Below are experts of layer 2 (counted from 0) of a mixture-of-experts language model. Rows are named router (the router's row for the expert), gate (a neuron's input weights, with its number), up (a neuron's input weights, with its number), down (a neuron's output weights, with its number) and show model dimensions 192-255. Each number is 128 + 32 x the weight over its row's rms, rounded and kept within 0 to 255.
After each expert's rows: a language model's description of what the expert responds to. This comes from a sample of Wikipedia text that the model never trained on.

# expert 25
router [136 103 134  94 153 196 119 135 138  70 150 168 123 122 118 153 149 106 138 185 113 179 129 157 167 119 117 144 171  90 175 122 163 113 136 124  73 196 118 126 102 114  84  92 166 139 117 159 141  74 167 135  99  76 153  97 182 160 135 110 125 158 135 106]
gate0 [ 52 164 129  98 152 111 134 113 121 133 130 112 181 136  63 173 165 104 101 103 123 128 188  86  93 140 162 131 115 179 122 120 127  47 107 172  97 118 113 126 145 104 145 103 105 137 109  87  72 169 141 176  80 110 173 125 182 100 144 161 148 197 139 141]
up0 [176 181 130 173  78 129  80 143 196 113 169  99 109 133 132 157 126 190  80 151  83 132 127 165 128 135 111  79 118 144 106 110 104 116 146 106 107 127 140 159  93 118  79 125 112 108  96 121 203 118  97 175 147 120  50 158 153 164 130 127 115 116 151 111]
down0 [136 107 106 142 129 166 114 138 105 139  99  47 103  81 186 140  90 129 120  48  82  96  77  88  85 138 171 121 142 119 150 185 222  84 186  57 157 154 146  99 141  67 142 145 155 115 119 155 140 156 103 133 149 147 122 119 144 156 162 113 133 105 115 147]
gate1 [133 121 174 120 160 138 149 195 131 139 159 119 148 212 116 125 125 115  90 111 172 121  96 204 203 131 118 136 159  97  95 229 154 101 128 130 159  74 135 141  57 135 142  96 143 109 106 113 127  62 174 104 137 172 109 152 128 123 141 173 113 177 112 138]
up1 [130 124 153  98 134 138 189 153 104 134 134 153 198 132 105 126 119 142 105 135 130  98 126 105 151  79 157 166  97 124  83 128  89 134 138 138 127  80 109  83 131 106 125 113 109 135 170 148 119  85 128 133 150 134 216 127 143 148  64 131 147 147 149 138]
down1 [ 88 166  67  83 116  86  78  72 127 131 142 126 189 140 126  73  84  90 116 115 116  86 122 145 116 120 168 165 152 107 131 164 138   7 153 113 100 120 174  93 154 134 145 165 142 168 126 174 193 136 128 112  60 163 160 113 144 140  97 159 156 121 129  96]
gate2 [ 94 115 144 123 135 123 104 130 118 118 139  82 145 185 125 139 111  82 119 127 115  95 156  98 157 126 118 155  96 132 220 138 134 111 129  55  76 137 120 194 110  71 161 129 175 163 148 234  92 109 139  84  89  89 119 172 137 113 114 164 129 244 116 146]
up2 [125 135 195  87 137 194  62 143 152 109 152 124 246 128 125 106 156  92 157 100 171  76 124 163 135 104 137 118 113  59 150  98  62 114 125  92 132 102 133 103 189 123 111 119 110 138 117 141 111 128 176 158 148 127 114 131 176 186 139 107 113 121 102 143]
down2 [123  85 130 137 142 139  81 166 116 127 204  96 158 123 177 195 176  92  98 136 127 134 150  93 147  89  91  83 129 148 126 151 142 110 173 107 141 126 113  75 148 117 134 134 126 145 128 132  98 114 126 128 117 115 192 129 141  73  79 141 155 153 125 151]
gate3 [ 97 112 120 135  68 126 131 148 227 165  90 192 134  79 120 122  93 128 130 129 105 152 141 170  81  64 142 137 143 132 154 123  77  70 136 135 133 136 154 162  69 155 117  81 115 158 128 165  51 145 172 131 138  74 104 124 126  79 109 112 112 134  68 123]
up3 [146 109  75 132 113 202 136 188 142 105 113  98 137 138 136 127 157 115 106 111  88 255 105 157 141 183 149 135 146 144 160 165 137 146  88  85  78  99 119 143 133  98  77 137  81  87 166  92 103 149 141 135  94 108 127 149  93 120 119 115 146 155 110 128]
down3 [130 164 118 123 137 112  76  99  95  92 100 106 141 111 132 155 171 147 124 161 129 152 172 116 154  78 119 154 138 128 127 153 124 192 131 110 150  87 122 106 110 139 113  54 184 149 123 128 102  78 124 133 125 145 199 112 116 129 154 155 124 108 130 135]
gate4 [149 106 165 160  63  98 127 176 116 142 159 111 139 108 122 158 110 124 148  99 158 102  98  99 147 146 131 142 131 132 152 136 115 128 131 129 166 159 106 115 119 142 131 144 219 135 139 159 113  88 128 112  97 141 173 137  38  54 164 100 143 137 149 148]
up4 [166 112 117  70 112 122 174 136 154 104 154 141  67 147 112 141 150 130  94 205 111 158 135 160 122 122 137 137 119 146  92  51 151 113 108 124 140 156  75 172 165  86 123 163 156 121 152 107 193 136 151 133  77 135  97 119 141 150 134 155 181 103  86 134]
down4 [128 133 171  98 138 140 170 110 138  99 105 155  51  94 179  99 144 117 136 204 135 109 156 137 166 161 122 133 197 169  41 100 120 125  82 129  99 183 123  73  39  98 164 164  87  62  90 120 107 113  84 159 174 137 136 125 144  42 138  64  92 144 170 110]
What it handles: Foreign names and years. First pieces of Central or Northern European place and party names and century digits of years, such as Gr, En, Sil, 19.

# expert 26
router [173 146 137 203 132 149 182 147 145 121 114 133 140 186 125 110 125 146 179 106 213 107 166 136 135 162 144 102 150  74  94 135 166 116 131  85 115 136 176 149  80 104  80 129 133 101 131 102  85 143 134 139 129 129 164 134 156 152 128 106 122 153 130 102]
gate0 [ 72 132 128 114 131 130  93 112 126 107 132 122 110 108  75 158  73 166 101 137 140 185 157 114  98 115 134 176 105  99 161  99 100 133  89 149 173 177 142 119 192 119 139 134 127 142 120  82 131 120 141 175 183 125 143 122 129  90 126 137  99 142  96 127]
up0 [128 157 101 152  78 119 135 133 129 123  87 101 215 117 102  81  59 131 159 172 105 166 155 157 100 137 112  95 194 134 130 149 131 125 130 176 129  94 132 144 118 120 145  97 177 149 154 159 106 132  57 174 145 128 124 144 121 164 118 129 141  64 148 173]
down0 [152 209 117 154 126 133 139 116  47 158 160  85 127 121 147 185 137 143 111 160 169  63  66  36 154 125 150 126 105 102 133  59 133 113 100 122 117 104 123 154 123  45  69  44  66 130 117 145 131 105  86 129  79 126 104 144 167 156 101 153 195 152 141 154]
gate1 [133 124 127  97  85 153 142 150 108 105 141 181  98  74 130 150  46 117 165 188 124 145 126 137  14 127 190  76 146 127 153 152 152 135  81 160 124 165 121 131 115 105 145 120 111 117 144 177  84  70 112 146 132 148 114 162 176 134 152 128 177 117  98 133]
up1 [200 147 119 124 114 168 152  86 114 128 116  98 110 167 107 122 103 115 166 158 140  46 133 148 125 165  79 134 167 140  89 170 155 113 128 115 180  96 136 158  49 147  47 129 132 159 101 145 127 108 151 100  89 165 119 105 115  97 164 116 148 145 102 100]
down1 [127  59 159 149 136 127  60 199 109 126 163 157 146 184 145 143 133 118 168 115 119 135 129 118 215 104 125 104  92 150 188 116 137 102 159 144 172 168 130 131 119  93 129 131 129 112 126 158 154 134 144 108 134 139 170 127 134 160 114 171 131 128 122 166]
gate2 [158 119 138 127 177 178 105 143 174 115 162 162 150  94 197 102 143 124 197 149 120 119 124 117  74 105 141 101 142 140 125 134 143 136 140  60 156 160 107 176 122 128 130 111 152 119 126 164 144  95 155 137 171 126 170 131 127 109 133 127 120 165 141 130]
up2 [153 117 112 139  90 127 147 124 168 135 210 128 133 138 153 135 152 235  82 126 125  60 106 119 114 145 144 122 155  89 125 129 127 112  69 192  90 217 109 126 113  88 169  79 113 138  91 127  78  70 164 126 117 135 128 132 180  52  98 139 156 158 160 178]
down2 [130 105 125 126 207  94 177 127 129 127 150 161 156 152 163  87 149 128 192 146 141  99 150 107 130 176 123 106  73 134  96 167 190 128 116  81 125 151  83  98 169  85 109 144 167 130  91  88 126 154 120  77 120  92 142 133 108 153 124  69 101 217 111 109]
gate3 [107 158 144 159 146 123 139 123  76 129 157 107  66 143 101 141 119 113 181 141 169 123 111  64  95 111 134  79 167 135 138 153  53 100  83 135  57 144 136 107 133 122 122  88  99 146 119 126 120 118 138 130 189 156 155 129 161 107  58 149 163 171 149 127]
up3 [104 112 126 153 123 156 146  72 180 151 128 145 162 178 112 151 121  76 149  67  81 132 179 177 119  77 138 125 140  65  81 142 122 131 129  93 156  87 209 140 140 127 128 116 106  78 135 136 104 122 165 121 125 127 140 188  85 145 115 125  63 159 155 147]
down3 [113 145 100 151 114 125  90  87  57  48 129 102 159 115 213 157 129 116  69 199  84 164 178 160 104 133 133 144  96 165 138 158 107 111  76 146 155 138 151 114  50 142 101  96 182  54 140 179 120  90 157 121 116 112 142 144 172 122 107 114 123  76 118 134]
gate4 [126 104 102 128  87 162 102 179 109 113  69  87 137 150 107 130 132 124 160 129 124 127 150  89 106 118  73 151 119  93  91 150 120 110  84 128 156 162 141 133 123 156 131 142 113 111 169  74 185 129 122 149 136 112 174 128 159  95 181 134 217  97  73 140]
up4 [167 141 155 171 128 108 161 211 138 103 116 147 102 129  77  81 128 164 117  57 116 120 134 147  85 156 130 122  69 129  87  97 198 174  98 117 126 126  88 100 135 148 130 123 117 149 103 141 154 131 113  95  98 146 193 129 126  82 149 136  72 131 103 122]
down4 [102  99 176 120 212  94 144 165 161  62  97 122 121 121  71 131 153 127 114 102 147 129 145 109  91 169 132 134 151 147 137 169 104 128  94 132  91 133 172  50 170  74 113 129 117 142 104 183 135 107 105 131 127  64 150 158  61  98 101 150  88 109 113 140]
What it handles: Music articles. Words in articles about songs, albums and bands, such as album, song, band, vocals, opening quotes around titles, and artist name pieces.

# expert 12
router [130 159 174 103 101  99 106 159 160 126  89 169 172 147 134 132 132 185 167 168  95 137 188 120  98 167 120 133 123 144 145 178 144 110 150 133 160 129 170 132 100 186 113 151 148 123 169  51 191 181 101 145 133  77 162 115 128 109 179  72 101 144 177 131]
gate8 [177 154 129 123 113 116  73 123 146 122 131  70 121  80 147 105 136 117 148 152 124 163 127 152 128 131 130 140 120  76 121 134 119 132 147  77  76  43 127 171  49 129 157 115 129 113 126 145 147 152  41 108 162 107 123 133 172 129 133 103 103 168 122 104]
up8 [116 118 160 156  64 194 158 103  98 137 155 101 121 117  44 180 123 111 114 117 117 120 149 147 124 108 117 143 162 123 129 129 111 103  91 145 151  85 138  35 127 113 168 147 130 123 129 136 126 114 158  80 127 148 132 162 180 120  96 111 126 141 214 147]
down8 [135 145  98 124 102 107 133 160 140 141 170 127 154 142 203 125 119 106  74 145 104 113 182 157 130 154  87 116 144 110 125 106 135  68 102 160 119 136 125 157 203  98 142 155 179 122 122  91 112 180  82 193 120 185  87 176 154 122  96  54 188  67 151  99]
gate9 [117 144 132 151 151 139 112 115 118 170  95 146  71 120 180  89 173 184 105 159 129 116 102 142 162  96 111 107 199 120 123 100 122 133 127 137 171 145 116 144 158  62 135 112 133 138 118  87 127 187 126 163 137 224  75 155 124 149 157 146 119 123  92 133]
up9 [173 133 113 129 158 127 159 137 115 141 145  94 128 106 128 143 128 183  91 173  96 120 166 117 131 170 107  92 128  71 148  98 111 118 136 161 170 119 183 134  83 184 110 138 175  54 149  57 182 136 104  98 129 137  60 149 149 118 133 115 105 104 136 190]
down9 [126 129 112 117 118 123 129 123 102 116 156 104  94 141 150 145 125 201 161 102 144 182 172 148 182 107 193 204 150  71 122 183 143  89  92 170 131 146 102 131 182  58 133 130 165 193 160 144 135  66 122 140 151 127 167 116  58  61 108 162 126  78 126 158]
gate10 [105 136 119 139 123  95 130  72  94  96 138 127 136 127 134 134  91 112 128 160 144  96 121 159 150 151 183 107 136 116 150 135 142 151 174 150 151 145 101 128  72 141 168 133 101 130 138 177 157  51 175 121  59 120 101 126 138 152 125 130 149  99 160 127]
up10 [140 163  84 135 170 109 156  95 118 152 140 149 112 182 122 128  57 118 150 169  96  78 151 135 112 108 121 129  94  85 139 101 129 137 153 133 103 137 115 148 125  76 115 122  90 126  97  82 150 119 160 131 110 141 132 182 148 126  39 102 154 185 117 122]
down10 [127 127  60 164 104  89 142 140 174 104 146  79 123 129 129 143 135 107 147  72  65 178 132 140 113 160 126 169 164 180 131 147 122 137 206  62  95 173 136 149 124 131 157 127  98 109 103 107 130 169 137 100  83 104 151  51 186 136  83 125 183  99  85  79]
gate11 [138 106 108 133 154 132 180 117 211 104 127 105 141 140 136 138  96 108  92 101 158 119 127 101  98 129 171  99 160 110 100 157 126 175 143 151  79 119 107 116  56 141  37 118  96 104 166 102 125 119 169 181  54 137 114 144 128  94 113 152 126 133 150 122]
up11 [117 134 124 155 133 155 153 113 183 162 106 161 131 121 121 132 175 170 103 122 146 153 130 123 123  22 136 122 140 116 117 101 122 112 139  79 112 177 145 133 116  70 145 104  64 128  84 124  73 116 120 114 183 108 126 164 126 110 115 148 111 103 108 151]
down11 [159 131 132 162 149 102 104 124 108 106 110 135  53 165 133  68 134 149 183  89 112 132 174  63  83 174 129 141 159 140 129 163 128 164 151 138 121 135 118  81 132 144 131 132 128 145 114 128 144 128 101 143  81 142 169 131  88 148  98 181 130 137  75 144]
gate12 [ 97 174 176 162 148 122  87 131 107 168 145 162 103 114 114 135 126 119 130 122 180 102 107 108  89 112 141 135 111 134  80 122 176  80 100 132  73 172  79 123 130 183 184 123 121 251 157 170 133 172 101 146 108 133 115 129 111 125 102 135 190 157 135 134]
up12 [149 133 129 136 110 116 134 112 143  96 185  84 143 138 123 142 176 124 136 105  88  92 143 142 207 124 166 129 130 128 146 168 127  80  98 126 111 141 133 125 119  76 186 105 142 135 101 128  99  97 176 133 191  48 128  95 126 127 113  98 132 141  83 107]
down12 [100  52 129 123  93 114  69 135 125  79 154 103 123 134 119 149 198  99  69 127  72  97 104 179 160 162 144 110 113 170 192 138 141 145 146 118 118  74 113  72 122 154 184 197 141 112 101 125 116  70  52 179 124 153 141 119 104 120 147 129 120 159 144 127]
What it handles: Sports table cells. Pipe separators, digits and scores in football and other sports tables, plus words like league, season, match, club, player.

# expert 23
router [201 127 129 138 128 119 140  80 110  71  99 181 147 139 113 149 132 146 133 190 109 185 146 135  97 166 219 130 120 148 169  81 170 174 152 113 117 171 134 102 112 110 119 144 160  99  89  98 105 148  97  96 145 122 101 145  98 143 151 148 144 130 140 104]
gate0 [101 122 126 159 125 147 139 112 154  78 147  54 107  91 184  44 154  86 171 136 137  94  87 183 158 144 124  97  87 128 155  88 147 198 126 116 119  83 143 158 130  94 113 123 138  90 126 145  80 123 171 194  33  67 127 128  79  98 113 190 130 130 108 110]
up0 [115  68 142  98 153 123 133 119 167 128 149 104 100 138 121  99 130 121 104 100 156 121 124 200 140 200 149 139 121 100 129 147  73 127 178 162 198 106 161 133 158 105 107 102 111 133 119 127 130 118 111 183 104  97 105 116 125 132 100 171 162 122 150 109]
down0 [ 95  99  81  95 180 130 145 113 154 128  78 159 143 170 103 155 149 102 115 197 151 109  69 138 130 144 162  84 142 122 129 130 142 145 141 124  91  89 192 125 142 142 172 110 114 137 110  70 180 136 151 124 140 126 125 154  88 137 143 154 170 143 120 131]
gate1 [128 151 101 160  35 119 100 121 126 174 174 114  90 194 109  86  92 144 117 132  61 171 169 110  85 118 125 119 159 168 184 127 134 145 136 138 128  99  77  98 102 115 149 122 108 108 107 199 129 139  61 140 125 176 108  59 109 130  85 163 115 127 135 133]
up1 [109 120 106 131 109 120 102 125 102 155 128  98 191 129 128 149  92  85 129 116 103 130 135 120  64 114 178 146 115 207 114  67 136 165 142 128 169  76 114  83 157  94  83 130 121 166 147  62  81 125 123 112 135 120 134 101  83 147 153 113  85 161 130 193]
down1 [158 201 139 139 112  63 171 166  73 163 210  96 130 161 153 128 129  93 121 129 111  70 126 133 140 122 155 215 166 141 116 135 101 178 131 111 196 151  83 160 151 137 136  79 137  99 119 117 139 147 146 113 168 158 124 216  90  94  89 133 170 158 115 109]
gate2 [129 159 210 136 131 111 108 132  91 109 137 143 110 124  56 127 125 140 131  88  48 134 168 152 121 127 123 107  76 158  97 121 113 129 131 126 147 149 103 183  73 168  48 190 142 124 140 180  96 156 208 133  92  79 134 147 131 110  76 126 119  80 191 148]
up2 [184 104 128 123 148 172 114 191 133 158 101 137 124 109  93 151 103 182 132  83  99 121 137 105 138 118 151 127 123 149 142 133 113 109 126 162 197 127 102 197 138 138  87  91 131 126  34 131 149 113 104 176 141 137 114  65  55  98 152  96 118 178 153 117]
down2 [127 137 150 157 141 125 149 148 128 152 129 130 183 169 146  63 112 105 112 139 131  93  51 125  99 143 208 102  83 139 142 117 165 148  67  66 172  79 127 118 158 159 132 187 126 147 124 193 170 176 143 153 179 105 120 114 185  44 137 148 115  92 102 106]
gate3 [160  94 162 142 103 176  78 148 125 131  82  71 123 141 119 116 129  26 154 126  88 150 175  84 145 128 152 105 139 111 129 156 142 117 154 111  49  98 152 120 141 131 130  94 145 134 166  77 140 183 202 139  84 124 168 142 127 130 108 115  70 163 132 127]
up3 [117 142  82 173 192 137 157 123 125 136 136 163 159 120 127 124 147  84 140 112 118  90 134  77  89 103 170 114 157  70 101 128 135 127 134 230 117 120 125 140 101  99 119  73 136 207 111 136 118 111  49 115 186 112 155  83 160 143 117 101  91 141  63 153]
down3 [124 165 160 147 128  99 132 161 137 155 157  82 145 195 168 144 145 153  95 186 101 147  84 108 169 104 123 137 169 147 124 130 100 135 158  92 150 124 162 143  86 161 125 178 162 106 118 122 196 139  56 119 136 164 173 141 125 128 187 146 161 116 106 139]
gate4 [105 160  91 133 125 105  89  95 103  99 168 169 115 115  89 137  73 131 138 150  90 127 173 165 187  98 146 105  97 114 129 156 147 122 128 135  66 167 180 190  92 124 118 138 123 125 101 139 130  91 120 135 112 149 121 128 170 114 145 132 129 156 138 107]
up4 [120 124 121  74 141 103  80 102 126 159 184 105 127 176 101  62 139  90  93 133 129 121 214 136 124  84 120 190  94 147 100  57  78 113 184 134 137  97 175  76 198 101 196 169 155  78 106 160 119 104  61 199 191 120 103 107 138 110 148 116 135 133 110  79]
down4 [116 127 172 128  89 164  95 100 115 140 151 161  98 126  91 133 101 139 147 124 194 166 112 125 149  93 121 115  85 133 100 141 110 127 131 122 128 132 154 103 127 101 143 131  92  88 120 132 126  94 157  85 173 156 128 120 162 215 119  45 151 106 110  85]
What it handles: CJK bytes, hyphens, dashes. Raw bytes of Japanese and Chinese text, en dashes and hyphens in scores or compounds, and fragments like p and up.

# expert 24
router [121 180 136 173 127 164 136 132 149 125 122 147 111 133  87 158 190 162 167 157 116 165 150 129 208  80 110 170 122  96 102 147 219 122  90  97 159 141 114 138 121 142 138 106 104 136 118 102 186 117 156 101 127 133 126 126 108 114 154  92 161 153 130 102]
gate0 [ 76 124 161 100  98  66 132 107 131  54 146 108 116 142 148 159 149 105 146  97  93 110 159 104 117 127 167 119 129 131 189 126 120 153 129 201 119 115 156  76  83 133 137 144 143  69  88 125  54 126 181 186 120 146 127 121 201 157 171 124 111 122  88 159]
up0 [124 126 149 126 169 140 177 124 141 149 161 140 164 146 162 130 150 140 119  64 129  94 127 161 176 167 103 152  80  95 161 168 210 234 132  75 103 133  66 171  66 109 109 103 145 115 130 165 138 111  72 177 134 128 182 139  79 141 140 130 165 153 157 180]
down0 [119  51 154  38 128 123 140 144 119  99  91  88  98  81 173 147 105 164 108  84  80 109  94 171 166 167 127 138 167 105 176 101 115 129 130 139 150 164 162 140 107 142 132  76 158 104 134  89 126 150 127 180 107 100 109 139  78 162 126 141 214 186 165 104]
gate1 [120  89 173 111  99 152 126 123  86 147 123 167 117 168 135 165 154  81 166  32 169 111 153 129 109 127  65 125 123 102 124  70 112  80 204  92 118 119 121 108 126 130 127 140 156 208 192 192 106 157 150 163 100 117 144 121 163 136 127 132 173 132 128  92]
up1 [158 153 142 121 105 142 154 113 117 141 159 131  88  75 141 100 108 104  71 122 223 117 106 145 122 135 111 105 133 109 129  99 115  81 135 145 171 171 116 123 141 139 120 162 118 105 181 131 130 175 137 129 193 170 127  74  97 179 129 122 140 113 111 117]
down1 [124 112 120 202 122  83 116 127  95 179 128 127 137 130  78 152 133 134 102 108 179 128 112 119  97 128 140 136 122  98  84 235  95 123 120  92 145 107 131 124 148 130 163  62 125 166 134 148 136 124  94 126 116 116 112 149 156  94 132  74 141 134 145 133]
gate2 [150 132  88 124  48 102 132 117 109 129 123 138 126 112  86 132 172 135 117 139  69 150 150 146  80 129 178  97 155 116 117 131 122 134  81 138 123 127 140  77 126  55 109 120  55 203 107 128 135 169 190 124 130 191  84  91 158  95 161 212 153 153 117 128]
up2 [162 147 129 160 164 200 112 124 128 175 153 135 190 104 125  68  31 125 119 126  53 142  35 189 148 214 163 146 125 142 157  91 137  81 118 109 113 187 124 102 169 134  84 102  94 123 143  64 109 131 154 134 242 102  96 114  84 110 128 105  95 116 117 173]
down2 [155 125 150 127 171 132 110 174 116 183 124 106 129  92  97 129 137 113 136 117 123 152 122 156 135  86 168 126 126 127 134 140 114 152 143 101 176 117 134 126 114 130 144 129  87  93 120  59 136  99 134 172 154 148 141 146  97 134 111 119 160 150 180 171]
gate3 [138 146 127  86 177  95 108 142 133 118 110  98 142 125 155 233 164 171 112  97 145 187 147  91 182 153 137 111 173 102 119 172 141  99  96 177  96 150 106  91 105 122 168 121 151 140 121 132  80 103 127 155  31 101 132 128 118 153 163  90 121 122 115 121]
up3 [139 124 144 114 152 118 128  68 201 127 101 196 146 157  91 138 183 130 180 144  73 196 134 126 143 125 155 167 138 136 144 141 104 185 150  82  84 104  61 119 140  75 133 151 103 176 102 159 120 176  79 163 138 126 117  58 161 117 150  91 131 142 116 101]
down3 [128 139 149 105 179 129  92 114 185 130 164  93 134 113  85 147 131 153 161 180 151 115 119 125 106 102  75 162 158  94  65 204 133 105 143 124 130 150 207 138 142 116 133 153 196 143 147 136 124  35 106 124 172 113  52 112 123  97 104  94 101 134 120 159]
gate4 [136 117  94 120 115  51  79 128 149 103 121 102 101 117 137 108  91 182 126 115 154 154 117 113 141 172  80 211 185 105 105 149  19 145 192 141  62 159  76 114 141 104  92 135 109 109 119 158 163 123 160 169 147 181 102  85 120 125 128 127 126  74 120 172]
up4 [151 135 145 142 149  78 121 181 152 109 174 149 100 105 129 125  84 129  26 151 121 128  63 181 115  95  79 176 117 187  63  96 125  95 153 236 118 127  68 105 102 168 146  74  95 148 147 175 183 184  51 125 126 115 149 134  71 132 177 152 123  87  64  73]
down4 [144 104  79 122 136  72 108 128 152 174 147 105  74 155  97 134 120 103 121 119 119 121 140 113 116 158  98  87 171 113 130 215 127 109 104 125  85 160  96 117 100 164  84 143 133 112 160  92 140 133 144 166  86 102 123 204 130 160 142 113  92 143  65  66]
What it handles: Mid-word name fragments. Short consonant pieces inside or ending names and words, such as m, t, p, ter, man, ts, often in election or results tables.

# expert 36
router [ 90 161 132 156 155 158  70 144 122  68  87 189 180 155 185 137 135 119 135 180 138 155 114 117 114 120 153 105  99 119 174 170 128  96 164 112 215 168 113 174 112 190 117 110 116 131  58 100 128 102 134 169 195 174 110 104 155 136 151 165  97 104 120 143]
gate8 [150 153 168 148 148 132 134  76 136 168 115 165  77 123 151 133  96  89 122  71 114 130 133 128 128  29 130  73 106 125  93 106 125 136 138 106 122 127 163 138 126 120  93  63 133 114  86 127 139 143 131  97 135  89 122 188 125  98 137 132 119 118 119 139]
up8 [167 112 105  62 116 122 123 110  59 123 106 129 124 110 105 128 109 184  80 185 184 146  86 191 152 145 148 152 198 104 148 119 121 108  98 110 140 131 126  96 141 119 147  86  77 134 123 134 175 106 115 156 151 137  76 105 141 113 130 161 126 174 159  94]
down8 [ 86 130  87 143 113 139 124 158 136  19 140 131 102 129  71 109 147 146 136 130 111 166 122 131 146 142 136 146  63 127 166 116 131 162 123 116 161 103 134 201  88 108 101 146 119 124 103  75 160 127 129 142 102  66 168 120 120 168 168 159  54 156 135 147]
gate9 [171 134  81 162 149 122 102 220 171  93 117 125 146 129 154 138 183 105 135 136 185 144 136 133 110 166 108 158 143 127 164 103  81 146 135 132 141 163 196 101 135 185  98 166 112 121 158 114  66 138 103 134  75 144 117 136  98 154  75 110 163 115 132 116]
up9 [114 156 110  61 166 111 177  91 116 114 127 192 145 140  80  87 131 159  81 136 137 130 163  80 160 193 145 114 132 120 153 161 135 164  98  70 116 118 153 140 148  73 128 166 130  23 143 111 119 116 136 103  84 159 110  58 182 131 137 103 132 196 160 171]
down9 [118 159  88 119 101 130  91 122 189  94 124 116 160  97 144 111  63  72 160 188 133 152  97 123 164 152 124  81 162 117 148 130 115  76 138 158 138 137 116 141 124 182  88 135  83  91 113 115 146 139 122 142 178 149 121  39 158 151 125 125 135 125 150 127]
gate10 [ 98 157 163 166 184  94 153 158 146 131 181  50  95  78 138 130 113 178  73 135 138  88 109 133 150 162 130 150  94 119 112 132  72  71  75 188 124 135 128 192 151 169 122 147 151 107  90 194 152 119 186 155 133 126 121 100 143 115 157 106  88 118 113  90]
up10 [159 249 131 136 144 113 149 121 136 162 117 134 128  90 104 173 114  89 155 173 109  82 205 132  82 139  85 182  95  81 116 159 107 159  85 199 159 104  46 161  78 190 116 164  95 165 127 163 140  80 140 142 137 138  97 111 148 111  84 135 109 129 115 194]
down10 [143  88 128  62 109 113 143 167 109 137 186 201 124  86 165  96 112 177 166 115 116 188  90 103  47 152  86 132 119 113 148 119  95 174 119 137 113 147 116  99 103 120 159 134 128 118 149 116 156 153 197 129 117 144 124 137 169 104 135 185 156 141 183 135]
gate11 [140 189 152 163 132  89 135 129  66 127 105 166 157 128 152 133 124 125 119 138 112 157 175 141 193 149 101 109 114 186 226 149 153 113 129 123 133 171 114 149 121 160 122  80 107 186 107 130 138 108  78 128 119 128  69 121 204 144 141 156 134 100  82 103]
up11 [132 179 125 116 117 138 113 121 186 132 169 168  99 133 178  94 140  82  58 125 186 121  59 133 130 104 188 143  98 121 118 102 133 167  46 125 129  88  97  68 153  49 123 192 114 166  84 142 131 154 150  94 114 211 174 133 124 178 122 104 167 112 115 108]
down11 [142 124 117 159  96  72  78  99 139  76 115 123 145 154 133 160  90 129 136 144 141 112 103 175 126 115 147 162 128 122 101 175 159  72 148 167 135 107  91 150 105 115 123 138  94 121 137 120 128 132 177 179 113 128 176 159 123 113 145 155 151 123  81 101]
gate12 [ 91  84  99 123 129 191 119 135  64 128 128 168 178 160 109 137 160 139 132 118 103 138  97 133 103 117 101  84 178  53 124 126 181 104  83 110  56 155 150 146 180  79  51 151 134  77 104 143  85 135 106 168 198  52 124 126 103 187 133 137 154 108 204 117]
up12 [143 121 135 189 128 100 142 160 135 126 141 140 153 125 152 162  83 135 124 118 105 202 123 100 171  42 116 137 152 110 102 130 164 114 130 104 107  86 142 124 115 124  54 106 137  71  90 104 123 112 130 148 206 124 188 124 148 137 192  92 124 127 130  87]
down12 [164  82 149 135 141  99 175 131 116  89  98 204 103 105  62 155 131 155 146 147 112 151 133 120 114 122 165 141  78 120 138 112 112 177 125 136  44 128 112 119 105  81 139 144 148 117 162 126  99  90 136 130 131  94 140 120 106 111 169 151  98  86  92 177]
What it handles: Election tables and infobox. Table pipes, line breaks, numbers and words like election, Party, Votes, Preceded, Succeeded in political tables; also the piece in, coordinate separators.